Weights of a small mixture-of-experts language model, trained from scratch on English Wikipedia.
Training: a variant of SOAP for the experts, 362M tokens, 15147 steps.
Below are experts of layer 6 (counted from 0) of a mixture-of-experts language model. Rows are named router (the router's row for the expert), gate (a neuron's input weights, with its number), up (a neuron's input weights, with its number), down (a neuron's output weights, with its number) and show model dimensions 224-279. Each number is 128 + 32 x the weight over its row's rms, rounded and kept within 0 to 255.
After each expert's rows: "mostly gets" lists some tokens that are sent to it at least half of the time. This comes from a sample of Wikipedia text that the model never trained on.

# expert 25
router [ 98 132 152 138  94 159 196 172 163 101 110 147 158 127 103 122  98 151  99 137 139 201 114 124 137 150 144 136 155 164 119 106 114 119 182 115  98 134 126 116 175 159 147  53 148 103  92 160 194 143 131 173 164 109 141 118]
gate0 [163 108  78  91 176  35 144  97 164  73 144 101  98 148  97 110  99 192  73  98 188 129 145 191 122 134  96  94 141 128 140  82 110 102 144 154 122 147 120 102 146 168 121 109 172 171  94 159 141 154 160 100 103 127 114 120]
up0 [ 88  88 144  79  93 103 137 140 139 102  98 149 176  63 121 142 137 105 116  89 114  79 159 100 112 134 144 129 145 134  96 160 143 121 114 124 101 137 123 134 115 107 202 175 167 163 111 150 134 167 137 147 137 112 130 114]
down0 [137 128 114 146 120 157  88 116  42  80 131 133 168  99  82 118 138 112 153  78  79 122 123  87 107  84 149 129 126 123 146 155  83 153 108 139  84 127 121 133 176 149 150 139 195 167 112 108 120 162 106 104 106 181 142 140]
mostly gets: " Angeles", " Ali", " Jordan", " Charles", " down", "ford"

# expert 23
router [ 35 113  74 162 123 170  92 133 139 136  87 128 119  96 158 140 101 111  62 134 162 170  85 164 158 183 151 159 159 121 123 134 125 115 198 109 169 103  78 144 175 199 175 117 114 134 136 173 147  93 182 113 158 164 177 157]
gate0 [156 110  77 156  98 131  36 109 118  67 165 155 148 122 144 173 113 128  93 146 138 119 134 164 110 255 125 224 148 158 124 108 103 125 167 128 168 143  89 106 120 109 110 116 109 172 140 155 112  97 148 175  98  84 142 108]
up0 [132  81 127 131 129 182  88  92 162 150  78 103 159 120 134 131 142 140 135 146 163 185 112 127 123 165 127 129 167  90 153  60 149 117  82 144 141 179 177 188  87 132 148 119 134 109 134 147 134 164 165 154 150  62 161 115]
down0 [131  69 132 135 131  96  63 140 134 144 134 178 152 149 145  85 132 141 127 145 119 132  93 161 104  99 118 117 120 126 168 148 206 142  83 141  96 140  78 143 113 147 116 149 122 156 137 158 159 150 141  78 168 137  99  84]
mostly gets: " Su", " acid", " $\\", " breed", " method", " curve"

# expert 11
router [ 89 121  99 122 128 174 101 108  92 148  85 151 157 150 129 176 142  71 130 121 140 134 174 126 104 137 102 172 126 138 117 162 103 107 146 162 126 146 131  65 177 137 113 139 126 158 105 120 169 135 137 107 144 139 194 145]
gate0 [117 135 147 130  93 109 188 158 140 144 121 100  94  85 125 137 100 147  97  81  72 169 146 159 103  97 143  32 148 157 101 130 133 111 146  59 136 163 143 140 160 148 170  71 111 169 149 113  85  64 136  81 161 141 113 133]
up0 [153 116 162 145 129 115 117  82 103 114 143  80 106 138 146 180 128 141 209 108 117  90 176 113 120 113 121  86 169 134 123 171 110 142 152 159 132 173 100  86 125 110  99 166 200 127  98 112  94 112 177 133 141  99 119  38]
down0 [129 102 120  91  98  93 140 112 157 114 120 203 202 117  95 110 118 125 161 159 164 124 128 140 140  38 136 102 136 146 155 207 202  73 159 122 177 212  78 132 155  84 124 117 164 136 136 112 139 101 110 122 136 158  92 109]
mostly gets: " His", " Ti", "OR", " Ken", " Ter", " Ret"

# expert 30
router [ 97 125 121 107 160 151 106 141  83 144 167 113 115 174 106 178 162 154 139  82  67 133 142 128 145 128 106 124 129 123 102 127  76 142 165 143 141  91 104 159 144 190 111 103 111 103  92 123 179  94 154  96 108 173 148 102]
gate0 [ 98 118 127 151 103 179 147 113 148 118 107 118 117  93 130 134 177  60  78 184 157   6 109 152 140 107  96 148 134 194 123 230  96 148 118 162 168 119  59  82 116 145 195  68 152 106 143 130 135  73 120 140 130 162 136 111]
up0 [152 134 160 116  97 122 184 160 132 118 139  80 185 122 182 188  74 125  92 146 115 129 139 101 139 123  80 158 102 150  89  76 101  79 133  78 183 140 137  72 118 128  60 174 156 150 120 113 153 148 125 151 119 107 168  80]
down0 [105 146 115  84 160 129 139 117 111 143 105 159 107 123  73 135 122 103 125 184 176 119 167 123 112 152  95 140 188 136 102 123 152 116 124 119 135 128 169 162  84 197 140 121 177  99 151  93  79 169 190 142 173 118 122 169]
mostly gets: " ==", "---|---|---|---|", "\n", " ===", "|---|---|---|", "|---|---|"

# expert 3
router [ 86 101 150 175 111 116  70  62 137 152  75 160 141 147  90 163 154 137 152  92 126 103 182 126 137 120  72 142 118 101 117 206  97 120 108 133 120 174 105 108 130 192 147 100 167  65 100 172 148 160 115  94 146 157 152 122]
gate0 [169  87 120 223 108 125 175 138 123 173 135 124 127 158 173 154 109 129 150 111 147 170 139 166 107 141 126 155 111 147 114 142  95  97 115 113 101 169  95 132  85 180 151 123 112 141 155 107 128 113 117 112 150 176  86 166]
up0 [ 81 122 102 131  90 125 144 120 136 166 109 155 120 107 134  68 159 130 136 147 105  95 174 138 114 167  71 134 120 184 178 108 124 151  93 173 132 175 170 183  94 134 101 116 114 102  88 138 147 145  82 183 161 149  84 145]
down0 [ 79 112  96 159 132 170 206 165 153 111 116  86 160 119 125 114 104 132 110 102 158  99  97  52 129 123 126 146 188 104  89  79 165 146 146 165  89 118 117 177 136 133 194 148 119  47  82  77 145 165 136 192  99 161 140 152]
mostly gets: " Los", " Virginia", " Hon", " Santa", " Des", "FC"

# expert 29
router [113 131 138 165 168 160 135 124 126 109 108 176 141 110 134 134 152 119  88 153 124 125 116 180 140 136 157  82 112 155 104 113 128 155 174 122 107 117 151 141 153 175 148  53 111 140 117  84 135 116 241 154 126 151 210 112]
gate0 [131 183 104 151 158 143 125  72 141 135 125 130 117 159 168 168  90  66 129 126 186 129 131 214  76 177  99 173 121 172 118 142  62 124 108 165  85 130 146 161 161 105 138 117  92  88 125 116 123 166 156 162 183 172 109 155]
up0 [110 114 105 127 147 107 185  69 189 110 132  93 113 146 127 112 175 187 164 124 100 142 136 171 149 121 136 103 110 162 179  78  80 112 137 160  74  77 108 135 145  99 146 158  92 102  97 148 146 142 119 128 150  70 117  89]
down0 [143 102 158 183  97 132  98 126 172 147  92  94 129 132  58 129 194 113 159 144  41 131 191 123 147 147 126 155  70  88  98 134  58 149  88 151 146 161 157 128 172 144 114  74 155 157 110 151 140 107 107 118  67  65  48  86]
mostly gets: " million", " more", " students", " married", " children", " horse"

# expert 26
router [114 151 163 188 148 100 147 111 126 126 126  95 106  77  92 159 137 146 105 175 119 110 111 150 177 129 155 169 132 124 112 161  49  74 190 129 153 163 111  83 143 180 125  76  99 145 162 118 181 117 174 126 130 115  64 133]
gate0 [ 94 130 176  88  79 150 173 135  54  98  68  55 119 107 154 150  81 173  70 187 211 168 159 172 143 176 140  83 130 134 134 141  98  72 134 169 155  49 150 141 157 157  84 129 113 129 135  83 128 112 237 112 116 128 118  84]
up0 [106 133 102 129 157 144 123 141 146 123  84 128 154  99  93 186 111 154 122  88  83 130 148 122 210  91 154  37 115  95 127 159  91  90 125 142 118 158 214 159 101 103 107 139 175 125 116 113 112 147 111  97 141 146 125 180]
down0 [174 136 116  93 160 144 128 102 127 127 102  74  76 117 101 150  65 120 149 144  80 178 102 102 133 115 129  99 127 142 125 108 145 120 143 150 115  30  96 158 118 139 120 155 124 130 109 164 101 106 117 122  87 113 109 209]
mostly gets: " sq", " river", " located", " park", " km", " south"

# expert 9
router [110 145 104 145 131 131 128 128 137 125 174 127  82 125  86 137 141 106 149 151 110 146 132 166 112 130 102 146  89 135 133 192 148 127 176 161 134 112 126  95 209 147 123 114 143 158 117 179 184 136 147 110 139 168 123  78]
gate0 [ 72  75 132 107 128 101 167  85 105 167 149 177 142 185 131 180 112 176 154 145 198 137 110  61 109  66 118 157  91 141 103 107 172 170 107 120 174 128 112 101 180 111 100 148 120 142 115 145 107 146 145 150 109 124 158 146]
up0 [103 107 143 134 137 162 100 144 157 141  98 120  98  72 152 101 195 112 134 103  87 130 139  90  79 200  95 172 120 164 124 131 109 197 149 125 130 125 130 176 181 134 159 160 130 119 126 138 174 178 138 140 118 119 181 173]
down0 [157 127 148 135  92 138 103  79 115 110 157  96 106  97 124 135 123 105 186 115  36 124 142 145  87 206 127 108 161 143 133  92 132 126 144 156 125 107 137 119 145 123  95 160  83 113 131 147 116 148 105 142 100 165 109 116]
mostly gets: "ABC", " Ya", "Billboard", " pm", " Jo", "enny"

# expert 21
router [ 74  96 166 198 150 121 134  40 137 150  82 172 115 121 106 116 168  88 126 153 151 176 144 173 169 103 128 147 135 102 114 134 109 172 142 109 140 153 150  56 164 226 128 175 157  88 127 126 160 116 193 129 157 145 104 156]
gate0 [110  84 149 199 132 146 157  61 148  98 171 154 139 119 182 111 152 171 153 100 136 146 136 185 105 192 162 118 123 108 115 105 101 158 150  92  97 112  53 109 127 165  99 161  78 100  65 176 117 114 142 122 142 114 122 157]
up0 [133 118 102 111  89 126 154 110 171 166 114 140 119 120 157 109 120 101 137 162  59 151 157 102 122 106 111  98 174 145 128  87 173 151 123 145 137 132 121  68  90  95  72 141 127  48 166 150 105  97 126 130 120 133 129 110]
down0 [144  93 156 160  59 142 123 110 100 113 132 176 138 110 115 109 139 157 121 115 149 122  62 187  40 129 119 135 190 135 168 147 102 112 174 130  93 123 139 125 145 131  72 177 133  93 156 128 103 144 178 102 107  53 111 124]
mostly gets: " UTC", "mathb", " census", "})", " sq", " classification"

# expert 6
router [128 156 149 139 129 117 163  90  95 144 123 175  78 103 136 118 122 148 117 160 151 211 174  99 120 146 114  95 118 162 134 150 144 175 143  73 154 131 145 135 182 176 104  98 123  67 166 129 158 160 222 151 152 132 120 184]
gate0 [174 145 132 188 108 131 144  91 128 138  86 115 124 138  81 172 154 103 150 231  78  97 109 111  84 118 100 178 150 157 164 130  92 158 127 166 104 123 134 141 117  94  96 138 118 136 171 121 153 163 121 103 150  97 130 174]
up0 [149 108 176  80 128  81 135 122 124 126 129 181 116 174 117 168 104 131 138 105 149  92  30  89 161 141 133 144 189  91 131 136 137 150 121 147 177 155 100 104 148 143 147 134 162 172 173 156 144  72 115 146 138  90 121  21]
down0 [105 148 145 132 117 121 120 156  80 173 190 121 109 126 183 121  76 100 111  79 143 162 141 167 118 166 161 132 190 159 117 155 126  90 154 125 155  90  82 102 149 158 153 165 122 144  70 172  98 150 154  89 137 188  82 118]
mostly gets: " Preced", " Succeed", " spent", " Dur", "Dur", " join"

# expert 13
router [ 76 121 101 150 130 126 125 103 170 131  98 163 105 130 148 137  83 139 125 141 164 129 101 202 145 141 120 139 170 114 113 100 146 112 170 101 147  77  85 158 162 179 176 155  99 104 145 171 133  86 179  79 136 123 148 174]
gate0 [ 99 169 146 132  68 178  86 199 115 112 109 148 132 109 169 133 147  66 137 114 160  70  85 141  93 145 118 169 125 160 169 170 149 188 107 156 123 124 100 166 167  96 166 148 194 134 182 111 122 104 142 157 163 135 116 138]
up0 [139  96 161 100  99  90 162 133  83 112 158 131 115 158 105 115 145  91 159 151  76 105 130 109 130 132 145 133 156 136 106 134 157 186  94 170 128 146 151 122 124 126  93 150  17 171 155  91 132 149 188 171 122 118 145  96]
down0 [159 134 100 149 143 133 120  98 144 166 106 130 168 116 181 118 136  48 129 123 182  76 139  58 119 102 121 136  94 158 124 104 145 117 143 108 154 131 157 139  19  78 164 118 100 122 133 131 126 177 144 158 180 121 116  70]
mostly gets: " species", "idae", " Genus", " Species", "inomial", " Phyl"

# expert 15
router [151 170 169 128 119 149 177  98 142 100 181 126 103 177 114 144 137 104 146 124 131 175 174 138 115  99 134 105 162 169 117 130 145 103 166 101 152  90 141 111 128 111 129  97 133  80 171 164  98 145 246  79 142 160  92 129]
gate0 [119 158 143 133  92 119 131 100 135 110 202  85 139 142 102 151 124 139 108 101  94 129 106 131 124  99 125 107 128 178 120 152 138 122 122 128 113 124 100  96 179 144 116 164 120 199 141 140 139 115 173 124 110 136 108 123]
up0 [164 133 135  60 169 112  72 118 172  82 148 129 119 112 148 133  72 133 119 126 157 176 147  96 140 120 182  48 102 126 123  96 145 152 182  88 122 101  94 123 174  82 163 142 117 116  73 113 105 125 155 139 118  74 175 127]
down0 [147 114  82 143 152 165 163 130 124  75 123 140 148 109  74 111 122 139  65 166 144 112  67 121 150 149 120 137 153 113 135 151  96  74 138 152 122 148 143 123 149 216 101  95 143 154 140 156 106 119  52 132 101 184 101 161]
mostly gets: " is", " was", " been", " also", " have", " are"

# expert 10
router [155 168 120 142 170 151 125 115 125 181 111 112 162 163 148 129  97 170 169  94 109 130 176 147 112 159 102 142  94 141  98 149  78 111 157 175 112 144 153  54 188 208 113 106 116  53 170 134 191 139 151 101 130 187 112 148]
gate0 [138  77 117 159 126 160 111 170  94 148 106 181 140 118 157 137 169  91 154 130  68 164 120  62 169 120 148 108  76 102 141 202 140 125 133 145 153 156 125 146 127 170 163 150 152 165 166 117 111  97 118 163 145 212 123 164]
up0 [119 185 103  97 132 158 110 138 149 139 147 147  50 147  83 107 117  78 112 102 177 111 139 141 142  29 158 117 159 191 113  88 123 127 146  93 130 173 104 185  94 160 110 105 158 108 127 130 107  97 154 144 204 162 134 135]
down0 [127 142 106 153 134 140 107 108 154 131  96 114 127 134 103 134 135 135 136 102 100  85 126 186 121 143  68 158 164 218 116 117 126 132 146 179 151 153 195 177 142 181 132  89 124 167 198 115 142 160 130 136 147 177 160 112]
mostly gets: " ten", " These", "ify", "tion", " Ten", "ency"